Experts of a small language model.
Size: 13 layers, width 512, vocabulary 8192, 66.4M parameters.
Below are experts of layer 7 (counted from 0) of a mixture-of-experts language model. Rows are named router (the router's row for the expert), down (a neuron's output weights, with its number) and show model dimensions 256-511. Each number is 200 + 40 x the weight over its row's rms, rounded and kept within 0 to 999.
After each expert's rows: "comes before" lists some tokens at least twice as common just after its tokens as in all text. This comes from a sample of Wikipedia text that the model never trained on. Tokens count by the router's weight.

# expert 6
router,173,147,214,177,159,289,239,272,212,224,226,210,244,207,229,199,190,208,169,192,154,253,254,145,199,215,233,182,168,250,200,247,184,224,274,235,157,135,181,171,240,144,129,201,172,206,239,177,253,169,252,207,216,160,227,236,147,162,206,146,222,161,211,234,216,191,196,241,153,174,244,194,119,233,172,192,211,151,243,197,183,238,226,245,191,194,219,308,253,236,226,208,191,249,258,216,246,235,159,206,202,159,178,220,284,255,250,151,192,119,216,203,187,226,163,220,265,179,185,195,216,206,192,193,125,159,225,185,213,171,136,218,185,230,153,171,258,163,118,178,227,175,200,228,228,211,221,143,234,242,214,257,194,212,163,229,163,171,183,224,262,189,181,171,148,239,204,219,224,260,224,197,148,257,169,177,200,201,171,227,188,184,138,144,223,197,171,172,190,124,274,146,211,195,211,229,188,158,194,212,157,175,199,183,188,219,213,152,224,233,188,178,194,227,166,126,192,157,295,136,123,160,174,165,169,194,147,220,249,266,155,224,253,189,174,179,231,169,243,123,204,228,163,227,154,274,175,189,186,217,188,209,179,211,230,202
down0,243,103,288,214,254,202,237,224,233,234,218,249,158,204,201,285,160,200,204,153,206,172,238,135,252,177,175,195,223,225,274,232,157,190,196,211,151,179,189,165,190,154,178,236,201,190,215,220,209,245,150,169,198,221,152,171,233,236,203,224,128,177,194,273,235,117,257,169,231,198,179,237,179,196,263,251,220,212,229,215,186,200,203,213,167,221,172,186,121,264,191,226,214,198,134,174,209,272,206,166,254,242,158,217,202,165,187,138,187,275,176,230,128,183,200,167,236,246,139,147,169,162,219,204,183,173,256,161,221,199,153,232,165,177,212,215,186,209,125,217,219,229,315,247,124,219,251,230,196,240,245,246,164,118,276,197,202,243,198,210,234,138,164,161,185,157,266,185,257,114,229,215,212,193,216,200,162,211,217,174,172,193,176,266,166,214,188,259,193,154,176,161,209,190,241,203,221,225,215,187,165,217,215,249,232,150,252,197,169,242,185,235,222,115,150,226,204,206,148,224,151,200,241,249,212,196,162,204,159,149,218,170,169,213,203,212,193,201,214,174,234,197,196,231,239,212,285,184,152,226,201,135,170,175,195,156
comes before: "\n", "|", "-", " The", "==", "The"

# expert 0
router,211,175,131,131,210,221,219,194,207,185,232,190,216,158,182,137,142,248,187,228,255,199,190,122,296,175,194,193,149,200,201,192,255,197,231,140,192,185,279,152,184,234,214,259,201,237,218,140,215,221,199,162,240,268,197,283,204,259,242,223,200,194,259,183,258,165,207,204,238,155,213,191,202,11,257,174,151,223,192,161,225,271,214,172,169,234,170,257,202,189,259,136,233,268,161,230,126,182,153,228,158,204,206,150,243,163,192,150,239,227,229,231,231,142,228,216,231,290,255,195,210,216,247,209,184,247,230,174,233,163,189,178,252,218,189,194,165,168,225,245,191,190,177,185,175,220,266,254,168,224,198,231,167,207,206,162,223,166,104,281,216,129,172,229,178,221,168,200,282,217,206,180,195,224,219,120,171,162,155,157,218,163,223,186,277,154,165,222,214,207,201,169,197,193,182,132,149,205,111,157,167,157,210,166,224,248,182,211,225,220,98,222,214,156,194,199,165,234,152,167,248,186,180,185,216,199,129,172,218,215,193,235,191,156,287,178,187,198,239,208,134,169,202,149,151,93,256,165,251,177,234,191,205,214,256,189
down0,92,235,251,196,187,179,183,194,199,154,270,219,226,209,272,189,164,206,169,201,234,198,114,194,149,126,184,223,162,166,125,246,164,195,181,163,176,220,215,143,169,125,209,176,249,160,186,206,113,255,163,147,254,186,187,193,219,132,242,174,232,215,262,228,240,223,144,212,210,190,152,178,213,206,144,210,207,180,253,171,75,202,220,200,231,241,177,269,170,159,279,238,141,223,168,185,227,211,192,209,270,234,150,246,254,174,142,234,268,200,232,252,211,204,208,227,208,194,180,170,245,218,178,171,176,245,236,169,173,252,249,180,182,261,177,230,182,207,187,189,204,126,172,185,214,225,214,197,174,179,226,192,200,188,184,239,147,228,204,212,238,178,210,133,179,246,156,232,206,192,239,224,172,239,233,202,207,197,106,192,189,234,241,177,173,243,213,196,218,215,206,164,213,156,210,159,225,148,190,152,169,148,155,291,192,191,201,147,216,181,233,182,230,198,150,174,171,165,224,154,236,152,183,100,140,229,285,198,155,289,249,206,201,165,162,190,141,228,223,218,225,223,262,173,114,198,212,213,235,199,191,202,155,160,227,215
comes before: " the", " a", " to", " his", " by", " an"

# expert 4
router,211,285,176,109,188,266,184,256,225,280,240,157,225,186,240,203,179,142,147,207,189,186,185,166,259,167,127,251,236,249,186,237,152,174,216,205,145,199,203,213,228,195,184,286,202,187,249,158,198,144,264,217,138,191,194,169,224,153,237,193,229,119,211,225,150,152,114,201,186,216,223,228,198,100,186,163,169,201,200,182,292,220,228,188,227,172,170,149,229,291,181,164,253,248,280,183,206,167,152,236,148,150,250,228,273,196,203,184,198,158,218,149,248,192,226,217,222,190,146,224,257,271,207,208,211,242,197,209,166,149,170,229,167,248,134,141,166,234,226,159,232,155,161,221,104,180,281,230,169,238,203,183,149,206,188,135,224,234,163,260,171,155,235,178,190,173,214,196,253,188,203,189,223,227,138,164,274,131,150,216,260,209,160,152,136,200,216,212,169,206,253,138,231,212,255,212,181,128,104,140,190,227,220,224,238,259,201,185,180,118,147,186,219,233,105,206,121,225,270,164,174,218,280,249,195,155,242,196,173,173,166,216,205,161,141,232,263,188,158,181,227,226,164,208,131,235,276,262,179,232,204,255,139,296,173,213
down0,229,212,246,248,219,133,129,212,201,185,274,197,237,234,183,120,193,165,194,254,258,261,165,125,235,182,163,145,132,188,194,187,139,219,222,219,172,174,290,183,146,171,222,199,198,317,182,229,261,232,151,158,124,224,201,235,265,164,155,168,177,170,143,193,157,234,265,259,207,257,271,183,257,264,229,281,115,200,181,114,132,269,243,214,236,192,193,198,203,161,224,228,226,163,95,239,208,182,171,166,201,160,168,186,194,212,221,218,159,252,219,169,253,213,95,205,211,240,178,210,184,234,183,298,224,137,129,231,168,192,166,163,205,233,148,233,203,233,191,251,173,263,215,151,243,247,227,127,148,215,190,152,307,227,190,183,227,219,207,147,149,274,193,191,154,206,168,219,253,211,189,214,253,167,156,227,190,165,185,224,199,193,232,222,246,154,184,226,207,182,237,225,238,135,208,114,206,195,288,239,221,195,201,275,178,181,119,190,135,215,257,192,210,205,194,206,163,250,198,256,227,242,213,256,120,144,225,263,212,250,212,201,176,212,170,209,245,166,207,99,170,210,231,194,170,223,170,242,220,170,228,190,139,204,141,212
comes before: "1", "2", "0", "9", "3", "–"

# expert 5
router,180,246,148,166,106,226,242,127,161,270,210,165,220,241,154,175,199,241,146,276,194,281,188,176,220,259,189,169,226,233,157,203,226,228,274,154,175,162,132,185,275,197,248,193,79,192,275,204,155,157,177,205,215,233,197,211,263,293,188,204,191,120,230,168,123,255,186,261,237,219,262,179,268,225,223,228,216,215,257,201,210,128,242,204,153,237,250,248,223,271,184,208,260,223,171,189,207,154,142,164,128,225,244,205,153,216,215,186,168,164,126,212,240,185,228,229,184,231,187,165,138,224,228,198,182,237,165,204,238,223,132,171,174,224,189,208,256,182,222,219,192,209,272,161,142,116,213,148,208,214,219,256,232,192,177,220,135,198,217,255,171,219,218,233,194,162,137,189,158,222,137,199,163,262,232,168,178,185,174,238,259,232,161,147,276,234,209,201,190,279,231,176,220,177,189,187,174,172,195,180,203,177,156,155,204,216,198,150,217,258,257,192,100,254,179,236,180,216,212,178,231,250,161,220,195,142,214,153,223,236,124,231,287,207,218,162,199,159,238,150,126,186,201,150,131,244,214,176,192,199,167,242,178,207,211,230
down0,193,139,168,282,242,222,115,270,175,204,184,197,189,134,214,183,187,186,151,216,270,251,199,160,159,216,275,231,242,148,231,173,213,265,265,210,171,197,231,201,309,167,222,193,186,168,271,178,213,174,216,277,232,227,200,203,215,250,139,234,210,215,266,157,163,190,179,184,178,266,257,189,183,279,220,247,264,187,210,165,165,154,155,213,206,165,178,177,239,225,217,207,242,135,184,148,235,138,176,205,245,190,235,136,209,275,155,158,182,238,241,195,192,168,249,227,263,129,200,191,159,175,244,175,203,258,218,226,171,220,171,249,228,192,163,175,158,264,216,189,273,190,192,220,252,237,168,201,157,197,239,239,188,249,222,218,214,158,215,133,230,222,303,199,272,223,175,295,247,221,175,137,205,171,176,231,136,195,175,216,222,212,173,303,150,155,165,190,242,187,211,232,226,260,211,240,269,183,211,135,161,219,196,195,140,238,183,208,172,241,176,240,198,201,275,196,163,235,191,126,107,150,170,153,178,219,169,270,183,197,249,176,224,176,210,201,176,214,209,227,146,213,212,148,223,172,203,209,197,138,268,192,147,219,266,208
comes before: " ", " |", "\n", ";", "%", " —"

# expert 3
router,296,219,224,142,275,221,236,192,318,266,216,190,220,197,187,161,181,173,128,209,189,234,227,241,168,258,275,108,231,259,235,255,211,182,203,244,199,186,229,227,266,187,133,87,173,158,235,189,265,165,196,206,281,263,191,190,226,198,291,237,190,194,211,223,163,206,235,101,238,212,207,214,176,177,119,162,188,165,196,176,134,224,228,210,181,181,185,200,225,231,256,225,241,289,235,229,222,200,149,162,206,232,213,193,200,232,174,158,221,115,198,181,232,280,203,194,185,211,228,140,235,176,216,95,233,196,239,203,84,222,161,158,165,188,201,170,197,196,155,185,165,202,182,196,175,196,153,150,258,129,210,164,211,223,199,267,138,162,196,248,198,152,239,185,249,237,195,167,182,196,204,257,164,226,184,258,195,218,142,213,234,164,183,214,196,176,218,194,174,176,211,146,115,222,134,198,235,156,188,263,139,164,207,194,177,174,172,196,186,131,230,183,134,273,109,238,223,209,215,221,225,141,153,216,179,203,92,106,201,233,93,219,197,180,186,155,151,196,184,197,231,191,268,126,195,191,200,201,213,181,214,204,249,254,148,193
down0,159,204,235,185,233,174,150,239,283,193,285,212,178,148,207,215,209,141,166,157,212,153,278,196,217,221,226,117,178,213,247,129,161,218,194,184,159,129,193,121,171,183,127,170,155,168,249,158,156,163,204,188,177,180,242,269,228,142,189,206,170,219,243,221,260,172,205,145,205,157,141,216,214,196,148,162,259,234,210,155,159,180,223,146,192,213,155,203,225,246,212,236,143,216,202,164,258,234,227,234,202,196,126,218,161,189,227,203,225,232,209,177,78,245,177,208,244,237,210,145,209,146,227,227,166,123,217,168,166,196,180,180,182,225,201,219,269,234,215,209,196,168,237,176,282,249,154,213,252,243,231,243,152,241,203,179,193,175,189,165,203,214,213,146,215,158,205,266,231,115,198,248,193,246,266,281,91,244,281,125,192,233,204,161,166,223,167,233,159,217,190,266,188,169,268,226,194,237,214,235,169,234,142,248,285,272,192,293,137,216,198,179,210,269,169,213,205,173,187,242,181,288,231,151,209,160,271,150,193,107,240,226,215,251,108,241,200,172,189,231,210,223,227,241,174,288,209,171,213,302,195,197,154,66,228,251
comes before: ".", " of", ",", " in", " and", " for"